Weights of a small mixture-of-experts language model, trained from scratch on English Wikipedia.
Experts: 96 experts in each of 11 layers, 4 picks a token.
Training: a variant of Adam for the experts, 9700 steps.
Below are experts of layer 4 (counted from 0) of a mixture-of-experts language model. Rows are named router (the router's row for the expert), up (a neuron's input weights, with its number) and show model dimensions 0-255. Each number is 500 + 25 x the weight over its row's rms, rounded and kept within 0 to 999. Numbers have three digits each.
Before each expert's rows: "comes after" lists some tokens at least twice as common just before its tokens as in all text; "gets" lists some tokens that make up at least twice as much of what it gets as of all text. This comes from a sample of Wikipedia text that the model never trained on. Tokens count by the router's weight.

# expert 24
comes after: " Am", " |", " am", " |\n", " Ar", " El"
gets: "ph", "gr", "st", " |\n", "th", "oph"
router:474518497519535552522553473485514505457519485510534492507484491524526476484467513512513505480485475539539488489526498490499473506484523528475534439467528492463521525528491512483487504549451475457522455504486516476466549469506476477513480553459510514487490527449450479534562524528528480532503542548477486479523525490458520516493483499482489460536500461532510500484523538523480532520507520489499479530501508490505510502506540480524492547534509501495515514483519536509483473499492533492497548492546465487472533503476495539467483528482513487500551514534472496502470518491524484524521467492505505512486533536499502484485507483531505476480478480522520499472455498499502470538491529537482517511450519496456487536532495482502492485520500487531497523502511497445472491459505479
up0:486546512464500502468470520481527520503496483465485484506507534455510476520514517514491461480479473500555520521552512524508500447493530481553508521539496476502471457539481464522502527534536536499526494532544453487472553475500513527515555478523519536469509488475501498460479490506520476465505503489498502450467487484483487483512492522471535501467533495529489496501516495450503525473526485466514495528549494491525522483456509534535493529500497489464508500485501481473479498496543492523482531483487517512474492472515477491467454561509457480475489491500498471564531522475472533449525549508524519467470507535469490508509507509502540488470485475526557528493504543504546495481518492508502502515505509502513477519503527498477515522526497482508463511513480463520461515485493498

# expert 19
comes after: " the", " of", ".S", " United", "s", " S"
gets: "y", " and", " British", "ty", " American", " States"
router:543507486489471513491526492462500480516516475475476474512466538508487471519526481518506522510542544524498510524530476514517478449494520472466496512474502464443530496489512492447530471527472481501511498497503522523476538525530493489501490527542463516502484457460511491520466523482495505467531515496497512486538492478495495459524523516499549508491510543487456554450495519462516506540505474504513491507458474499538499510487490523491536496485529512512511447510523523508461505500550504475517568449505503501456481450498498550526497460528540489512449496459525483503484534516532492525487483505481513522511454526474478502482490516484487544520513543505493498492513476533515460485476529512487492468501496509480512472512472476470549523479529530461556523500524486522502512525481495
up0:509484528543512465512509452500503488553499531468522514527519488450471499480532489496496509518459484506522447456507488522509522537504522535486502511477474486516476490484485490509529458476532493544469531505470496462544499497479522479506481483429507490481486485474522544525487530513498466487511513516519481493505482501526471520504524530492515522482501511480501507554504458524509485487482484502454521448531509499511551460492545549503502528526443497486497495474516471490506502482490497492503510500449515465469507513537498505539520504506516506484475465515451563466510499527517538496519495522481525506543455504507486465528495495512494455509479519496509506485483551520457484478499525479511496541522476527507514490497499516557502447482485481466523442465488541468506516537531521

# expert 36
comes after: " ", " (", "°", "–", "′", " (#"
gets: "19", "18", " —", " who", "41", "51"
router:527534482518490506478489503486471505493505496484531464520475490500523523504462530469519541489466538541511480533518531466509512529470468515475476475528505478521532465517496534453453507505478529494513514484539470527472470514481533503487442487480484556507511505483527534522526512479507508505491559481468480455477496456549537463549501460481491498514478493551473483493514529477495521497481485510477554497500526489520488495496478518510540493510521503510524496493486453512523505483513437512487515477479507512464499509486494545539528500519494537515515555521534462509485501528498488542482483491492523480481531500502522522495484538506534535505503502476479510512526480528498469509538436521524466465488519464491518467489511515476528510514531465523530497468561554482468510497521521
up0:454554475496513509453494503465561477504522503543494539491505486486467485534508526467494495510475498514488545512448421525505488476539516466568518512519482484503468505509450482502533539513498530497495490500525540504468529503489535451525533480505508519480519519475485460520533485497508470460525537513492503505500519487498497498510516518504508500509503492507516509488494419478522480490527455500485525451515479553476526490522513518462480509519514496488507527511486517482504548486539519480497467479500493468523494501447487481512495529480492489530494473518520480503492489480532504508498510500485545505504462475533536511507446495548461503547518491480492491514518497519509482492525524474544478507506527512509497490502464475463462486492479504501466543510459503519512517589478493

# expert 12
comes after: " ", " (", " $", "–", " +", "+"
gets: "20", "1", "19", "10", "3", "2"
router:536535505510478538476503489453475529500528514500518477522493513524515450513492510475476505485476527504491471518495488482511515496468489465463546449527539492472523473497522517512467503500469487508488490521521523500452481512503511502488462483494489510513512529497466537457475513494519531545494537466486500460446513521475496495525483457466499503463517535531513465491499538503501497489461538529478505467460489454546508445491529495504526502526518493455486472483463503519456522501507484471510520495522545469513529482527532510514483503489508562516513508518502497551537478553459470541447497502476523478478530514521530537513483500491528535487447486500539490498509482489511528483513481502546482491504487442521508491488533467559522497490475493533513510485498542507482481468532510
up0:480494449481488491483555476511483538484488505494506530511510481495542509491504510476529479501536458498474499481479483467529484525492512486515495500481505498474499539516509524508506494482545505552518526512543498529504506486504463526440527522506499509496537528512529521446474514506495464446472443510508505488507511527470507498517499505537509514442533508484497472515495509498462505503504509520514488526491471502578471508501428558464490483450479501498495503500497529474527501572490524476508484510499522500528517479515556528471455528502491484481534492514473556500494490515507488499510528518489446507521507487480459491524528476497491500471485440554490468521506537470493489544488490484520478501540519506499512520507499493523488475490513457542439548531483501528486485491496532

# expert 16
comes after: "0", ")", "1", "2", "%", "3"
gets: " |", ";", " —;", "%;", "',", " –;"
router:514516478534450488525520528522483471480540507499473510469459514495481517500503498503511511501482520500525494475484541506509481497494498530473481492525500477484497441535473482454474539526489469509516519467521494524481514482465513478521470526483480487528483492536515516521499506465512509531480500547509514518529521449488528506443498469527457500474471472541471465506487471552504469524510466484498486536487530505478477482496500498513494547520460502520498453515480460513488452462521453517447485479521474542476481525478500542522498537550525454469530471490502494494478509492494480532546524468549511502520499507502529522482543497499506504492541521463462513463487470523515465477505453507525496452453531482457517480510487484483496472500524494537509502466513496510544503497501452
up0:531502509489475532462481499469504484537472521523550501471509505492476520438534516522485498468494490496562476513517517493463491542567471504476487503562524531466473537495488509495503496477509488481458500464544479505521482520477494510458505541489529507477448491480502519509502539477534527458504485514494440494497476498513494521507433514488542500503534472523508534469493470475473525476537514510489507504530479476508487506492520500482490536526532475479498475542493533476513500555493499481488511510457480515536535475516481527472470495488481517505500488557532528519490529493515562514472511505491527465486503481531524465512438500488520548514493523452511520486474505479481494529470510492503495469529538511496464497509513523498521502509473473538472542536498479499496470528488504

# expert 40
comes after: ".", ".\n\n", " is", "\n\n", ",", "==\n"
gets: " The", "The", " the", " =\n\n", "=", " a"
router:500548499536461477471527510533502459484521533463514517501465476512475499528534458482531521472492470464510509501548523523549468522499488530507486453467469503494517542542550468538552498493519479516520472467489517498496464524490491538478464548485481549469485450484490538525483463520528511499475466488519533515520483495498454527482474514501486452478480473512507486471492523469526493476494493526452446491542464497523514517460512513515541494525510514441476516471537541491429481506478510490477486462524484513484510474460514544504483474470499509512498512491483539492533499512527524522491486503504505525506489518493480489512472472506473506500494456470506547505505434492510495512492496495481518489516516523532508497488513504521517486468507521476506556483489502510486487513516531
up0:524474498520519533483451473491501492498548506545482520521506485485530479535501498488478529517506509463475514488495504516496497516497464460529485516487516491458516479470485513485512516478494498545462498483519509506491543501532506538486478513483491493503483507475520480489516487513508541484537510513486466531537494480508451481487497554504477500503544494478499488474530494472510455497528514495527533469479481514530533509479441477462490466476533517496445457548496461476503456502524484495499500513537514528502505480486472513456481473474485532519453461471524497526477483521466511482480527491465498504490519482542484530504527526455518499529528539502519476555446534534512495469453471511464503506473504521458468493536563464561534536510495511480491463501494460520532516518508486

# expert 18
comes after: " ", " to", " —", " −", " +", " not"
gets: " |", ";", "1", " place", "0", "6"
router:500523467480472553542512484535477511495537488518480515526479488517515464535433476477489564515506496525456477528527474492496497508490472473504507502559486493499490461522456496488461504543491495484516475500475524478465523456494507513528480491495528505540499490500483543536461480478486476482529489510479516497457532471496539520509509432526458476504524503507494505500549501507499491460475487541497527528501538508516504449517517527461550505526503534499483512510458481533501507445489464516514495516559495486491486522490545478510489493512502500514523557546484517536502522499487513522541502505493526485500510481467472495460513519542528485488528517516514500473533481508456485485527475458514482516506474526484524485530466465521511523480524490537523502491495533500471456532511468
up0:487482507503488503505502529520488438466522529495452574500489493503492483480498504503508499512500491476513523442510463523497529482478519456497509537510517506460477502535502499493551523511515495499523503500532528507507529522463427488511535523511528506451477482490490501516491534530480456485492469520494478463521477509518530514497472515511510472484537542470450464528542514471528541515526533511476469477482513503522483452514541532457492506477498507528533523500533498456591522466520506502507468492477502445509509501521521527500479505464495494505467504487502501508538527523543512499513490523540443501528524541472514484540512493467470494499509487516528502477516488479482502492518505501540495481513480511500473500488529509565512487475483549508462520503535498491535486536497516

# expert 35
comes after: " |\n", "\n", ".\n\n", ")\n", ".\n", "\n\n"
gets: "|", "-", " |", "==", ".", "==="
router:500438514499481498476520536515546456491472450477480505486484478502503486476508492508532519495477487497516485508482540480521462514522477549521461476461534477501528462529476480488526531517548473479485433444457522486508499478489504462495516505520539520581491498479520498497508529516535498507472470444478516551494469506532504542497499528494496491532485466487512487506487492543517485524508482478476496548514505518476494522448485547554486533539485497493474481481528469477495495488437515482499487482474481549493486493489483515518520509453510534508542530483510514499512512482520481459499505525553479516548517517488519502459514465491497514485534521493502545490476511482502525518510460514494492524485525484472519492475488495485492542493529498508482488553492468521500523522500468
up0:513487507505568497478454539470469501484493485536502495521493485415534487501472508500474448489451556465527501482473492462481526477498491484488493525500488545498532489486485516490478493520481512497463483525468515477481505513496489529484574515517481496510536525479486496552515515492511510487489473479523466503531467530482483500526497481487529474553508498488512517503535500504484510522496538492472481508510505498538507427480519477470481498518520485492517499486504476470486503475481544475459487503459513496538483488491473457484492466512515477495489485521477477491527474505506470515459519494511578446519478527476511471506461530510473490495527489451512496457497489495518496495560525509467575477505469486488492550499487526515503458520503488491454512526488477515514520518489492

# expert 56
comes after: " ", ",", " (", " $", "10", "–"
gets: "20", "19", "00", "18", " ", "10"
router:520488499478459518504503492514491476492514490504528505533468537524476467502477483482489479498511527491481450508479516478501508522521496477510508445471548481499497489523505481513499491504505494510494519531529510513507479513553488468459480504487507493497482543535493528484489475492551523529516547487456482518463543512522506501513482467462474514523513540512494475475520533549537486499459528523486500468486476481475520492507510478546485515500544464553552510504443514526509523487549487502492524479497547534526470467534484511538536527513538506542501459518514470539487504550505533532454469514496493529479518533515460503493480516492521495523439496512497481475534507497503481527505497532513500525461503431505502474500525493499518477495532471558525522486484518489454494458450504
up0:545511505466495470512527535547486478496468477466493504498495486523486523502523500539480515504498462457507537461507458511495495487459498506477485505476453498485482475504482468516515524472460514533521526535500512463504495480487474511490511548489527499494519496468488526485498469481505514527451476491491481487497472470508430488479496488517496505485440485500529495518509503509502463506546455499500462557505505527460495545508489486507483518473462483532492474513542504464509479476457525492525525522551462512474525504493491511538501461461532485525496506504495508489476481502535491500502543517488475488522477516535469497467508461530523511530494471508448457479510508510446481515461511484481508464492511524497523506484516495482505548463513498501465441512510515461553462577462491

# expert 3
comes after: "20", "19", " ", "18", ".", "10"
gets: "0", "1", "6", "5", "3", "4"
router:508495455490467504506549472549487495528477488519486485521494538501527458515470496481476533516517495530482448527534538488552480476479500506454475448467458461499524452530511481499480537485482461538521480459480515476501497505511513513487496518480492524531506486556523536523502523469509514501532521480512514471459560466485532530520492462526471521484500547492499474474464542505512474502518476461469526525514516492521522489518491488541509482532525466492469496481510504517465487440517488500534474475505516474490517489500520525523529530484511497494531529505517544492540483505506507531495474475493511505532534545452472498502496508503534524454501467514457480523527465529539470501535490517538531537490485493503524486486474472515469487486539505498480523555502513527499499492485498
up1:465476535491489493533468476521522465490499459488483515508504514487526524475461473501516498484472479510486491466479515511491511499487530480497483499456501501511481463486514516482505431521482510511534467465524504480478515454490488530525484530537502494559473453487554534514495507475459479514465483514533483479508495499491495490499529497510486469490486522517490509533529510519481500526536482493474520524492498460524497537496528498472445495481459491460484482517467506447512520485540492484477483503486508503454519516513533497517528526486483452494530524514487524586464506491488506468482546480525455499503503475451492516535500490504479482495486446518505492527461527503469535540497468508456493459475499514433505502544532520461562523524497458502489510504487477518538467503470486

# expert 80
comes after: " |", "|", ":", " in", ";", " on"
gets: " ", " res", " Roman", " Nominated", " ±%", "^{"
router:506491495505472464544525514498470504493491489486553474487474505519475489518519492502497558451490476540446525498493537467484484472533538495495488448499488487523513472503483502471447515514498477456506536464508512501444461513552479455494459481489516500497518507539514477525486474495486547483450497483506437493536476512517555494515492488487502489480523489512465478439546488499505493506507482482494493469494539485524535517524556472514473548523487472518484507474513500530461514485504478517470504477487452503532476503473467457492498516491517472496487472463557536471508482508520491518481446484496539505496546526484499502518518534525518492479532528525517492511528516529465491469499506514508479489497459498460500504489489456492486480533539471505512452531470515509511501489520504
up0:507500552497531465508485493516520502470486505479502507497508480485533503508517494516498452492518540491496509495514466543514472481514479501525512503513470483503489467476528482529505462509459495512510503485515490483524527483519509521477533499505503514473469505432478481480508455503460458463506495509543559499531528473499505499529529524520512493510485477537481504518507561510431508527506556500520529485494516496540509517506489484476493520467478478510508534541503477519512511508501513505472543488474531457506511525493518541516534523522503478507543485475474527523508531489477503489547495491519503452491478485456519478527494516538416426505500518511538465523498506521498528505512490506456520480446488459498469489505544530473528466497483528454453515508467485524511475468506449

# expert 95
comes after: " of", " in", " at", " to", " for", " on"
gets: " the", " The", "The", ";", " this", " that"
router:493494463507526480530505563509499515466551520499503538484490487531471539483520491535476519521470514529473479504466516479515518518486540495491489526480448498503469515514518474509491541535480488512556521471516497533487512501495466459494527505522489494462541447496464497526525482513511511531481477507549540518463518478498498508525515521463530520482490501467483494493534486505487493540466515504487518511464519532518480475511476527530500480491505512519438510530517501521523491466510535556479483454538478499448513485455471488509531467520506526467518493499466483521465498453558487509535504473548514495532442514479514513482530458531489527519517529471503521461483460467532498507508472495498509478476488480475497498514486516475461475451536513512526507540470485488503510487506464
up0:502545507536525492447517476527538499526502518486500511472517513477454480475518532534463482502524443509458492508512485494514479486504508477466500526505502470465529515479507475502512493494496474510479478451497535532517499540442538473469510490504483469508495494484524485476486509503497517482490495526511505523496533497481529536496438489514537509479540475468481504523455530459495531527535512538499536492484511506491463517504452483469490459473478477462474489509503526460481541522513542503448524494439536502472549510495524490485509523523484499447526473531553509459470455471508456486519463482498492498485497484539514494546512483442481475500500463473489516508498480518525501498497486509513485517509474477482464452520485509530519547490471528522458521510499517510497478476464496

# expert 44
comes after: " and", ".", ",", ".\n\n", " with", " but"
gets: " in", " as", " a", " In", " on", " at"
router:508489510488494487499513554504499504485517461450487469464489504519497568480463507442496495508512532535501486511535504459486459487528494506475489441467506477539483496513473495507500486507524523463522538483493503493490442509512511504520508522532481528516444503530496513507466491483522471516503464509513484497478471524491482493489516498536485480528464481548510469478457480514521529490460505522481529502526500467496500521492516471470507467489499492489520532519460506543502461508476466465499520499514452454515492465516535512490522468473530536508476485544512510478534521509489519515554482488505517489525469487502513464476542504521467532498523459468496523510533533522480456514556508515506541478462460451518533522475504509433488542489521479465525477533483504484527509499499470
up0:503519494485478545443504537525493542497507452473490512513514534504476460477533507518450536504483508469483495537542495496487511509536530520482474518504491566494486508513476531501483448429498498507527493495505502549518511500463510496490503429518444498441512466531469498498487497535498488489525528526491453543540456529472481464498506491523509472490533521501494490503510529498492479524477519492576433490496491540530510498481473460505481518487524478497440497482488537490498505497505522506508496502517497484490504480517479464477501489503493499481473538485561474528501498500489509501524556492472491513504490514528529506526519466512516478513520464480493501553510497464540526467477539516471551499512494511466475491494494505482513501541498474495505507543474500506493516483464470

# expert 62
comes after: " (", " \"", " Sh", " W", " s", "=="
gets: "p", "er", "P", "c", "d", "b"
router:494492516470469542505520476496517489545493525492489506500522491514457484495509476499466508503492523519468502540458497469483495473524463497501519508506520513486519491466535460517502488531522513471476474507530543466495477501536495459484479499468523458531485455502476503549465517467458484481512529489465500499544514496537482492516499481474482482456470509501521471494510465524524496510496498483501514474490518527498494513490493510500504485505491493541507466474468470496496485500493504458489509517494527471553526497522520447553529505529508462511498456521493483451508525531499459499495502493466511479539491449522437446522482494486482502494440513517494494480518463480464435479544520456502455538458480515533541480481462477486462474472497504485501511478537554504514523540530468
up0:501524510502498517478483512464547478505515482541511516489501455527454472529477502502476491502532517509549486522496505504465518484467510491512473468497480517470466493464495490498445490497518482514488463504484501517477514455507474499523503504487455472510516525487438518517520531507532459531545473490485542435521508505466471500457462485488498463516497520510470479506503498493504543489514480482469528471494496501526477491483511429434471517488532561483503475540501530467501471467515517455471524471520497488524463509500477443505443516475516514464470520495460520487474529523511499510523517526482489496514475470498490503469508498455529506487489515509511494528492495546493518468458495484558563514480489519491504486527483509516528497472479507477487467510495484464530460532527526

# expert 51
comes after: ",", "s", " However", " life", " season", "History"
gets: ".", ".\n\n", ",", " that", "==\n", " but"
router:459489501498486495536481515490468503516510520462515556485485526510474513495521492530468531491483463509508471496536488468511514526468498498510472511473479477476519472523534479574513493531537468515488466482514514459516465458516502454500532518503524525484489532516491538515502491549519439483495463541460495468488515517451526482461550523481500491494492467516495514517536495534503496480492460487506545539509508497521500494520508495512473521534514539429478514514450462507519487492470527497528496506498479518552498497493480417490520500455532500531502517544450524485476503482518479497516494484511498528514499518513444500532516472503498503473509509520488540466507533492491494512467512508455536487481496469543494483460463503502498508479508453507501498475454452482500500479513494
up1:499491476540499487514493491502587529513523513512501495498504491488515499498484507492494484471498539455485467450500500563455527529502495519506506525486472538478502471500549513509480551482488516531490486526534479522445543470479470492489531519509524541496537505509513522512506540532480501522500507494467505494476480510489520476528547507497546493522518500534491543488507459512525509455508494494512466500450478508512509488485494517456423534494471481499495476517474526468538503562529456485522520516507493462511519438545487523490525489471506497481462519488530501516525457457451558504497525496501557474487485515465491485526485501525526511507464517551512520491534506520516537509479526494474514489502544508478497515502475498504511490510501506544533503525492521498517508471468496

# expert 10
comes after: " in", " |", " of", " as", " E", " part"
gets: " a", "l", " ", " of", " the", " |"
router:523521518525539475521520494525499526516451494516496514478466536521525499506495539509506483508498481523460531510521481500488489482515550503467507514492503468497533512517493549502502522495494523479492479542504492527482530516480470480500485459490459464523538490502489462542442466479430506467522502463491505496486508472560450492531525515472473509491501476519497482487459471517500438523475452535478488463477500523523478509501470513513485480488493463522479491454505505558522484524506497495459511444481505450542517499452559500483492474497482444497528488502522472472518492496561466509503496492488536506504467532527559508510489507500479467506470453505494497475497475473495499501506484451509485508505503464496487522459527496519522538529507510478490486518490496529502512481544464
up0:470487489493509522510479466485472519512538526544490467501509467469538500495475519532519531548474482507513474544529489481519502487499480499472485528493524516540520487491486534487472426504414540535459521505524472460520494488491481501526491490480481527457534529502514476548476497493525490510530510499504480491545458499507515484468518520486494477506515502542519505481521464473523514481480490505462535504517479488536556488471496472500491524493574530448495497487480471501532494464503507542469469495462517554511506491496472482511515521523469506505425499498459489453484521487500521516520504464479517484521537499501481494448508526520535466465509551489535470525536516519508461473507498473498518488482514536524496492503490508524492503499477510491551504474503511488492456507487507

# expert 74
comes after: "\n", " |\n", ")\n", ")", ".\n", " MF"
gets: " |", "-", "|", ":", "=", ";"
router:500512492522485445500512512487536449482462528442477547467476452524507478533525457517471469492492514507520469514503531497512482484527528503530487537529463569447516458546511515473496529530537519511481506482500529495484494510499504487499484484481530485505505488509490495481478522520492519517492485479506524516517456482498481498502510464495461500482491463521467478508479475538495457555501498492546485510545544510507485454502478534478508508552478486482507467466514486485480484453470492479492515499477485504507473461502506539525529556472540522482513492502518510511479454465526477492518549551526484539498516509488503492473531443504521492463518510498493540473475476492495498486483493494515516519496508459471500479516469456501490535486452513492493522495538488550504523497514442
up0:504516471478474518489456505440476558516536472490512491488496500491523533498514560496497509524480531467509509510473465510454537502510491504464565505565532518478487526484491508515509496485500491471482523489535497458506481538461517540479503485467514573493500477490485493503525510487519541496497497521518489452506489493508470521530487512526522519524507483529499548508511488444510522506481524545508522506462495487469509519525524489492484555511465470493522506465501506502511507536521518563475461522444469530512479500517495515508503494505483518489489474551483529497483504476503491522514510452531505459501510499533521489497502511534564515544484510480466479506551487475484474524558499479516498452547477474507474527533511500468496494499468531484534527505484461515495515521520519

# expert 31
comes after: "-", "\n", ")\n", " •", ":", ";\n"
gets: "-", "us", " name", " species", " Species", " Genus"
router:548509470501485488554514461465503515479496531512497501495510540506515481535501443504507467535529524522476557474516494548477501530517484480506488457523531487509476464515452541518506514499525537482490526520481537505494485459528467513500500516549536499513485470528473466517512480543507499487474499513481484530508512459517541529498458501474472516509471471506507443505494501465530473525484471558523499499484536495491525488517493483475503472523508474492517468523519487517493477485474481503537483477525468455525519507499493457470480525527529512500504507517514470480493476491529532472474519496573487443523552472502525527491471488478458479466522503461483466479533471479500499515515519527531524486475541529511479490514475469495535494526478515477518471530512480466537463488513512
up0:494512522482517509493525502509554464507468494449515506475482488489451518529481479521491494494453529502463508503480548496481532456467502538482512488529491517483510539494525458546471469551497513495473519451502507484471481501507461475487520500533493452533455528483453505494511485509472491464507492485517499510518509502514501472501500511534479483514490513510512524503505511508516460524502481478512466494529519533517492486473519499504541493483525459525493481520497482478519529486515528495486534545459464458499524517477521502501543531518472497488488458517499485492468504484531521526443475496471464481477476511436454508463498499501465473547476501462505520488530544519509476493547551514550516499453509528486514512523459504484516518486499568532537460489484543481510490491496551

# expert 28
comes after: "1", "2", "3", "0", "4", "5"
gets: " |", "–", " to", ":", "ing", "."
router:542540517485507526500519472492470500526473502452528486513453508517448464508492467455464541502522542455511480520500519529507476495512510536485478466465533481467488481526494477513483525481521478457459482505526496510505472506534518485543472511457472538474518533535505497505514483464520490508488534496545500497464502452514563519500517522484513508541501469550476469494482510500503500514505520522522507494528464478471457487514490505527525482484501498466514507489516500510486470457465483531514482492492492520530493484480464510478522499539505484489521525523502531489539484515521481539495465506470516508461513526516463481498475486511564513476548486512490522481530465534484513506524502536471519477480533496528549470503486489494547517493539448482527512460470503538469477538534462
up0:473468468547525499513478503539491502525445470514495515490524478453463494519533506486423480469505462489490500465444499544504495527503507525512506517507493499513495531481509482518508476506481470513476538521501479533544533513492530489490498459489548532411464490487475562442519541498514498472468501511512541548513458508496466499495510513526513498543516481531492506483503518475490500487554478503470491512497444456523472452516543488436494487514498511527504480522520514502519536499530472478507492482522533525494502528510508517512457504500511518537517509535513487468500551506489518472470486503505496474462510520523482484483520519473502483475506503488499523490521501516528483531502488503490525501549526561490530516540519518515474503515489513553507490508494490536531512513482500

# expert 17
comes after: "0", "1", "2", "5", "4", "3"
gets: " was", " km", "u", " were", " mi", " a"
router:508499515485503446525566491493490507557464541520524483515472520520474515515503504492495514521499492475525508514456483460506517474519468551453464507470564511534534530519471446508517504490544462477537500507490494492445504483451525477496510528530482465541456484529518476514488465453555519456462497494517489505476485456533501484484521507502507521509458493510508476528484489491489484539511479486471489502518502494495510520491535536494544448487525473492539466521493501517489491507509544479472516520523489512517525517534463510507489521507488494464512470522532534511545478519511533532487504479518555520557505495520471480489463546530540497466510507493467509491461496550505504532517496524524526507468475505520494510499477494473520499523516520533528488492514517481528504521491506
up0:475501492447506528494516506517508509496472517542506488502512527462514451500574532512483493518479502474508492521521501476508514547504519505505504522450511507576484512499521489494501479554498506524507549487541484496517521518503510507520527485507500522459562498522492502469483519470525472486530529507526508503532473487466502497516496506510452508457512526468538512523454477483490473526479483541467522520481500482467508482512521476493510521464529533482523524441515461482571501506508497481473479516526538490503543490527480520458536474511504502508458459508474499513536494500528513488544550523509511524522519492512519500477490496516504491490433486509465495565499509457552513486473479483494525492484463514489486516520507460537537515513469499518503506544466512531495515490551485

# expert 34
comes after: " ", " (", "1", "2", "–", "3"
gets: ",", "19", "20", "18", "17", "16"
router:488516446494483492527506491490495493505488536486473492535437513507510473513502499480511527515496476496494445517519521484454481515492510454517545501465518509485524472513498522519504476462518497463498477495517507518501499521528512506506474533465536539509456523496519464496498511477499506509517530505465416489488553487471510487520440477437462549528530539506504493463506493493496486525481519542469515507486456501512462507507496513520522487504510457492524474488495453505505490479519490565511513501512501494496472531506500506532516452489501493511496483512491524536497461508512500570467494511525489481482511513482518515507493512484500536559492473461519553477526485518480469521481501526516504505477471475480551472459520495514566491482502477547440448521495505486464517504524492
up1:460528567537496473477533490509479464459532469494493490475521517497488471481515488481489519474540520495500528519486460484542525510494509512536512506446521497527475546498510475456541526529510491509489545507507501520492501471496504463462459518484522489509537483473476486529500457464512514533509498506520501496520519486504508484489466525518498508501527522477516515514483509471492529485494504449512538470494479517477549486554525518436471536457480511531506581476516490471488498512463498477501535541510487469479569452510497489519484484489435479490472487499462454503548524478528501497508466505465517490475455477524454529508503483500507524495487539482470513481510501456491476512506541513523493498514492497508463509494439512522484515482500520494487496518508499532505476524470497

# expert 47
comes after: " of", " |", ".", " in", " at", "qu"
gets: "al", " the", " |\n", " The", " United", " an"
router:525501512480538487507512491538514494466500494486533498511486525487479478536446480502507567494552515482488535451506433474489545498492536518508516492473517507498478492493522505448492523544474492484480528466512474456494481493479476477539518531521490497501562474506470519486486489514511525495507479491519494446474495444479505476498467480458487508526519472471495441475488461480520516487521510486464495483460499514519492496466505520478534521497531509480502469516566504503529499486519557465446542457513528482473493521442506518476519515508483464525483461530512514488481495501494500542525503542488483464510495564464525499496479480494500476520488482511491504493511489511485487536533487529530543487465521494473520484466547474488469510477529484494519487497483500461501501515475469
up0:526516516507500434464476474472492492483470501463497535489536523473483533492523565496512492461523477490556461494537460541529535515562557516497523499488489481518490505466525524504515504483492482525473495473499457503550535538509517470497522468492491501459529498528530490504472484521491493520514475532511515490503480471506477528478501555493543528523503485482549491492493487491547500473515501504525521507478499487490486513481491514495520503469512503492480529535513445491496524487487547478493514525463516491481467536505492484467531508498473540495527498497495503517511465459460496508451491491548495546475472497512498466519517453490463524536527518429457507517533514488475502491492522525516536482549525477466505495509534500505498535491477499454468494468484507484516506494453523

# expert 33
comes after: " H", " B", " Ch", " R", " J", " Br"
gets: "z", "ar", "an", "en", "av", "u"
router:505497484483519489479518482520509516485480509495477498508499514514489465541509515503490508488552513557507530504528499514467485543537508511509493517494533537528504523527505526537499477506479547483472514552494478489530481506513507493496494478481487504491458468539524484513478501546487504498498494497544533537449458528515463511468509446475514507498483486503557523507478480548477486462511525520454565499506491523489540493477510470481458478456502490495556517489509533483496465501483492487492482542543498520494513456503528523537483564496483473497510474507528489512520467498501498471558485520528487489476562517505509504501516492527536499498514445543510511505494488471508473490529485466472498497518488510453548553475498495501485482489513534503499525535456489518493529487579465
up1:505477522502518469523475498496546523510473471508540495498459501491506496545495483503544467507480498460520543490530491525538551499494474482521463532502490492528480534493487532552492487482489519503475521460527525486479502552510484457495467499455484516468474543511512493492519497496496482528477500518480469513530493486495526467498455497494480507546470499491476502505484532517487476487519488492493479503501531512511494476511500504435461485494493513489475475506459476519523534499500480476511438503444512525490485481492524499527494470450511525487538496516502430520538533464511490510471540514532525497459491452522545509520513541506470563496527535483505488530486558516502471508519487510487471535517538429532496457502456480486494493503505500488461488502478513499515482467449491